python train.py --hidden_size=384 --balance_bias=false --router_noise=0.1 --norm_place="pre" --positions="rope" --init_std_up=0.0229 --max_grad_norm=1.0 --batch_tokens=65536 --dataset="wikipedia_en"
Below are experts of layer 6 (counted from 0) of a mixture-of-experts language model. Rows are named router (the router's row for the expert), gate (a neuron's input weights, with its number), up (a neuron's input weights, with its number), down (a neuron's output weights, with its number) and show model dimensions 48-95. Each number is 128 + 32 x the weight over its row's rms, rounded and kept within 0 to 255. Numbers have three digits each.
After each expert's rows: a language model's description of what the expert responds to; "gets" lists some tokens that make up at least twice as much of what it gets as of all text. This comes from a sample of Wikipedia text that the model never trained on. Tokens count by the router's weight.

# expert 36
router:120131086130129152175104083120118152124140105145117057072087128112102143144102143093116103155186122136151166165139123113107061054145090142131119
gate0:164117138174132099123140132136103088101113135162150113096095144105147078112195114101128160165123169159112067123124110092073105120077161125132170
up0:136114178122125102146150095159124168187103126144131074127073113142042090165135089118120100128127198124118163101075088085133090144146129139172136
down0:139143098106135150155113182125063106212189158119133175083183126045142171159158162105095093165114135129090168105080079182209067129080196133155157
What it handles: Auxiliaries and possessives. Forms of be and possessive pronouns such as was, were, is, be, his, her, its, plus first letters of article-subject names.
gets: " was", " ", " the", " is", "'s", " were"

# expert 24
router:169166121141169144125157135139082080128124182072144103124085149096118144117094105091098109092217122172195147164170146145055114106068145121121113
gate10:101124120124162089129159141073156089111140142099156097242121097148146076162158143104131118179155090146148101134102089104103080129120048170108137
up10:156136189138132133043113080176092115078166107136115129136101172133135101110106139164108150143058139109108153135161129119172113115105136173118081
down10:122165166101094170190119125101125125097078105113139112160140146142139047123141160159113087063077158130122104117176125136108109085156070097148125
What it handles: List-item dashes and numbers. Line-initial dashes in infobox field lists like Original language or Category, digits in dates and measurements, and table cells.
gets: "-", "1", "3", "5", "4", "2"

# expert 2
router:168124127085133126110110043122097157114131091092111113151085103098097152114108129128090138181126123164135146090088080088123169111168179093133107
gate0:125148128138143119117221071102132175078126096121101030147133190145182107076163141134174117136117159164161116086063061154166102140107116097179172
up0:124126182115106130120157100127142107102101099124097046144106187107113145130148075105135116176110089185211150106157074180151117134162150077174145
down0:164137155057086111127113134119112148232098087132083088123139111158094125148092129169108123168147135230233122089088135153126098206163115119082118
What it handles: Quoted words and digits. Word-initial letters and short pieces inside quoted phrases, plus number and year pieces, such as "f" of faded/fool, 500,000.
gets: ".", " \"", "19", "0", "18", "10"

# expert 37
router:071212096136171102103165118073131128093142090055088135151152114162131113133122089133185122152141164126139175149134122074140086112187109085152121
gate0:149099091132116139041146149117157192105097104126155123113171183111124079140156062115112128148197149148089078144138135109146135138170179172130160
up0:183144150117143189157093132120170119136154164074160105143119119054115169107148142112134102072123008143116107129064086110162147111163105141165123
down0:147110161137121093157106120110098135185137073173084108107116089124138125147138101128160140123163106075090062114086189080132173127179170106123154
What it handles: Reporting verbs and sentence ends. Speech verbs after a named speaker, such as said, stated, announced, plus sentence-final periods and year starts like 19.
gets: "20", ".", "19", ".\n\n", ",", "18"

# expert 12
router:134127125153119157107109112197103156130149168122153187076074119110113134091142119129108130088077139086158126119138105106092138156117107151107111
gate0:168138079128104179106152164113050071116148178169151159147149100151072062115133191150142130069168105121159101158138114107167168149056106188109076
up0:169150131185131148133033055099178101077118132100166094178122150158129126155150117204099126129109072124096097121183106108132091163091111097133118
down0:124172135080065078145123152150057177105138112129096158116148087098166096109138117176126183045123090114115122110089106076137094167105133140131161
What it handles: Determiners and time spans. The word the, this or his, and time nouns after it, such as past, future, century, season, especially in over the past.
gets: " the", " The", "The", " that", " this", " his"

# expert 31
router:123171133121188107172146127123135109079112180105145121099152142097075152131178107147137123104135104084089132132134066178165109093132115191169073
gate0:151101119162150159086053101155056097180096104101055132151124138106123137218055147131147156158111133133140189145115099173107110106120119116150105
up0:068124054122154122062158142172112116127121136096127108107134198113082122050166190127163120123123157116081165116180124133089105145119139122154073
down0:158111119158093130165100094165127133138082080101072145194094125181118145181118100161115136113153098128096147151144111119152146101150103173086137
What it handles: Conjunctions and modals. Conjunctions, modals and adverbs joining clauses, such as and, or, to be, would, not, rather, typically.
gets: " and", " to", " a", " as", ";", "1"

# expert 46
router:093170130116157103138155127165091160131139178094098057131129162161099097137167081131112064053138101152072169126121057175157098110128165166148123
gate10:084166082135125151076159120107095105115114123114124116175110142142108075083100148077116153072134079112114115126153121109145130155076097105151103
up10:105111116172101176054122146167146133150059176122118149130133107147163096138138105189154175192142153124136095113160112139132220101110056140144164
down10:126132099084123152107181096189075073126150159081052107100170096156140142089121106121158125138157106118109112104080116109128095130133167111140133
What it handles: Years and connectives. Century pieces 19/20 starting years, spaces before dates, and clause connectives such as it, and, but, as, so.
gets: " ", "19", " and", "20", " as", "–"

# expert 20
router:116136162157047087151093122154126161148157133149176138148102079091103146190128179140083125139055061128113092207105148088086112152140145182131108
gate10:078173117123086096153112169129103170116082114123113148178090188177119099188108174089105099158115125121114130175113128132173198123140133116158137
up10:166136043103100114163091094087121092143104105138073143127126149115128109159125114128122147178094142117122124130160111122052149105158119096131134
down10:135154114163128136113131155127135126112096152079090120138118156118182156122110146133084150145150170140134116130074089157130108120099105087066129
What it handles: Geographic infobox and prepositions. Bullet markers in place infoboxes, location words like near, East, Western, Historic, and prepositions such as in, at, to.
gets: " the", " in", " |", "|", "-", " of"

# expert 23
router:182157158131161155116092097122086116131131139190122101113168161153120091117137106160056140156130131145171073134095151117138154133152074124084126
gate0:037074060154150061102102118133129128159120136099089108133204188128119179121140134125116122149158127138161154097077105126089095110162136130143120
up0:156081099128108094136093071082178093114196098101123130162154152091173152082119130100136188109116122146162132144136106106141124137117120181073113
down0:129094112108149153122094149149127089163167157128048115184198136117149098111101147096116164142165164171155134168097104078175185147119151132108148
What it handles: Prepositions after verbs. Prepositions following a verb or noun, such as in, of, with, by, "as of", plus colons after infobox field names.
gets: " in", " of", " to", " on", " with", " by"

# expert 18
router:149128103071148133078172103158147160135112073163086129160081147166145156137123131148159157125127126147098135117114120101129154144146146096154138
gate0:078173079120104111048127093161158158155132098100123150114128196155147095111143076138159144123085124139168166174091156136158167145067136161148113
up0:129114144154161156119107118112138106109137137100138076120130065148127123176101164183078120142096130101086149145162126145127054128150119224087106
down0:169079103193133220097089102173133072145134144114141139114102119113165184147124125068126103115123083118148114092204108151060164105106097103160167
What it handles: Ratings and numerals. Numbers in review ratings and tables, such as 3/5 stars, 4 out of 5, Smash Hits 5/10, "third"-fastest, plus spaces before cells.
gets: " ", "20", " in", "5", "19", "3"

# expert 32
router:168176096145161176155162150173032137131097158088135121129084136140152135199126067139115130064152106117166175119185166160117134104148130097065125
gate10:139105069134151084179160063111153194177134127111141154075135117118171086118109145146128132112130147089114050110110130191096119082140103143141110
up10:142115125130111138118134172184166216117103207115150140080091139148103097180115085176095161145164053141093111099104115132162129117134133126188121
down10:155171134192144117093174132145121158115141088102120123093083105156178171099141081141120149096146182092175145090115101107089174147101140111139144
What it handles: Indian names and digits. Inner syllables of Indian personal names and Marathi or Hindi titles, plus digits in numbers and past-tense verbs such as met.
gets: "1", "2", "3", "8", "0", ")"

# expert 8
router:134110098166141164116146111052159102106154143084103120151126123190145164136106189147182141162101156122137129108123137135121140143161145136123094
gate0:162137091167096117135184147061142064144103112102132118089159137161142103155161203157126093103155130125099135124075104133171133142068178169148108
up0:144127098165165133096133129102109151192160172191103103093177126144099179171153150145073131178196124088146116180169152171167115147118156118081112
down0:140096083147130143128127103188137169128112129160098109099109150090082131133151100098162117129161089156145155194111174085089108066121094141135054
What it handles: Section headers and stats. Wikipedia markup and sports statistics: == heading markers, table pipes, minute or percentage numbers, and stat abbreviations like rpg.
gets: "==", "-", ".", " |\n", "|", "==="

# expert 42
router:154083107121125117080132186157146162169105104155114172104108070154096177127137105148064134133073180114092149146133090100119070171119088106127147
gate10:133118164092129136153168155170134074131120173117142133138120111139108172167118101115130067104134121153080154152131038119121117146130097142109107
up10:095114106076136147210136106131185120091160134109135112134086123115145093169112108131116051117057069072125113086171116094121105148174144138141074
down10:077137165120098134157103155159133120082174162147095187074181181123095099120084134124104148056185180145151190123142135177140120139084117120124193
What it handles: Country names, year endings. Country and state names ending locations ("Lyon, France", "United States"), plus second halves of years and numbers like 19'23'.
gets: ")", "19", "20", "00", "18", "0"

# expert 5
router:091083162082093099155212140133150149130112116124139069146104123152123111119084124123082157119065122090119107110106161121166075148124128178147150
gate10:093077094074131155117137142184127165147155161162183107086044103120078066125125156150125180083106093132085164118097215119074103134139128127131128
up10:129153141064093138104142158024129099092135171132123177140168164198186083076126133084172169114103182151070155129083114096133085157134128090110153
down10:115106152128140146146137176140140092108153043126159122066098116145068154142200139112100163148126058147125171162105154159084134101093151139143093
What it handles: Definitional openings and fields. Function words in opening definitions and infobox fields, such as of in unit of, the in commune in the, colons after Country.
gets: " |", " is", "-", " was", " |\n", ":"

# expert 6
router:142095136090101112152115087178144140139096187160125138155131171074157103125101103150118181148094116130102063114122150181146180157118158146166093
gate0:108112140115062117166167166125071161133143108125120142112092134181110094144135146143164138107126067096144102115124173159151156152105133183126153
up0:153140120186072144047182179116139132148127085148113086190034118160046138083143167171141137085169124192079148111100158160139055158141146126126172
down0:078066142136083112134092105121114134070159205165105139104167137191125198163060185140193109184104139139089097084133164148086114116151068130131141
What it handles: Table pipes, infobox lines. Pipes, dashes, colons and line breaks in tables, infoboxes and lists, plus their labels, such as "Preceded by", "Gold medal –", coordinates.
gets: "\n", ":", "|", "\n\n", ")\n", " =\n\n"

# expert 34
router:114093113146110141122103114105155039116144130122108092164205168150133111155072140130127133114102114094091112130133089108144156088101097090160180
gate0:101113161084151114133151153096144118111101149132132094158115181090070086117131131143144180150150141134157073151108078159140158148106125119128106
up0:184099070164115119119146098134086158085131142123157159145165126104084175132160105113047149111140123056093090100106173133186148101046134103139099
down0:128069137203137098192132054119137189148177096131137133109165071146136129115095106108168193098121144093096189085124175107113114148126154141148100
What it handles: Auxiliaries and subject pronouns. Auxiliary verbs has/had/have and pronouns he/I in narrative, plus heading-closing === markers and cells in numbered tables.
gets: ".", " (", " had", " he", " has", " have"

# expert 38
router:136033150116135054110092118112118117114111167166126105132184149161108126141116137111130165148104064054049087101066126127201181113110154104116164
gate0:101102091089122137105121128133111106198100172090120130067139119145160143080122126163164162128164089151114053128126094127168128157085209112157076
up0:139141136114087098153115122113124144166072183164135150098154140164090159174198191126131116148128087069073092151159090159200066134133123101128105
down0:124135110142171128186153164036113163148111096166121117123094088154086160123096119105146140141108151176144123140114137127100027108113136128186115
What it handles: Infobox field colons. Colons after infobox field names such as "No. of episodes:" and "Children:", plus table pipes, spaces and prepositions like of/by.
gets: " ", " |", ":", "|", " of", " with"

# expert 29
router:122069099150095090174174099146101139066170157110149122176152097076145115143157165136088035156151099128090111130159142122115106119114143168081108
gate0:162094113106017107136113107116121130182127081094066146077076103105127112118140147165122102123194126106062136146159212156066125120113156185113120
up0:139134151159188148129072166164116120133104173232191090150181170147158207147137125153133158134068151156178087116169061129104140087063120083150123
down0:098072104116132133102062099154125123126123120220138144154136126108208143120095149089071096092149164124098157115121106125120123109142081164145171
What it handles: Coordinating conjunctions in lists. and, or, commas and possessives joining items in lists of names, places or works, such as Berlin, Nuremberg, the Ruhr and.
gets: " and", ",", " the", "'s", " (", " The"

# expert 21
router:081141173143128119132081140169111111127180151082076097083152132122132118131123143139119152100146061136138164146117087139158108120118172080151079
gate0:095134096097137137151140130112133159126099107098096098111142107084169089108125093158090163123162150121096142042141068203169164117127090168153134
up0:127110149128136099161102128102131131109126195086136128124198087092175106108156098096104151152154117103086126097133150145132205124136120106120144
down0:134104084097159094126134191151141134169166065114096102129106169143110111121072127163148128138082101140176132137122092116174075129102147120170095
What it handles: Space before years. Bare spaces and words right before a year or number, such as in 1982, in December 1944, to 2018, plus table pipes.
gets: " ", " |", " (", "–", "-", ":"

# expert 30
router:169143137095120159145102131147154143147122107098092179144113046150138097155102111162208135149124157089139133169148111091123112131158092170095113
gate0:114144203199126154108153115207092113130136140165158143118094097118084157153136128090126137159142099121160146138138146178100099146121188127193146
up0:144137104108166122143115177166127141132093109166139149112065141130069190143090177146101138053123089133124133127183113142109138178160102099134066
down0:089129112106093166126100143082205086099106101140113121093097089169131115063118141131063103128143134104105164111125094061135130181120160165185087
What it handles: Articles and determiners. Articles and determiners after prepositions, such as "against the", "in a", "several", "two", plus the noun or number that follows.
gets: " the", " a", " The", " his", "'s", " A"

# expert 14
router:123107155149137101136122102071142117133110138104105148121136159147089131093115099091070087168155137190185177105143073086113110097112133141168141
gate10:086199156130181170166083137119112127155146152180090104119114141142142149250070094117169109137131088119124095172156223186066100104093106141117081
up10:126110085064067105138133129101101138124070130105158181145149051127200084128102125204177156085155193087102141061100130137138162105117128179114154
down10:193177070113176109168145136134108114218117091181180157126102142143108115094121117170115147103115150125105089164103153143086139104169177110127141
What it handles: Commas ending clauses. Commas after introductory phrases ("Born in Ayrshire,", "Built in 1871,"), plus "and", year digits and capital-letter word starts.
gets: ",", "20", " and", "19", "0", "th"

# expert 17
router:147147096140098136145165125118154103108119114089158162122089110184116121070159099102123116105117165128105150130128181079081145110125117120158096
gate0:118143105093124143177184084149138107081126159118164153143151131122085049102141122090140152075080081106130082103100111134085162065116154118092143
up0:095107138061098098168167132136209099153101166115137139119141128173115106162089140122116151135089122128122096178133106078115088084123144177070115
down0:112138111130117101161110135133064115171150136156147117104161140061119166137157084081105113104160108170114108151132141186115102157142156081111085
What it handles: Place and team name starts. Capitalized starts of places, teams and people in sports results and lists, such as South, London, Samsung, and list hyphens.
gets: "|", "-", " K", " S", " G", "i"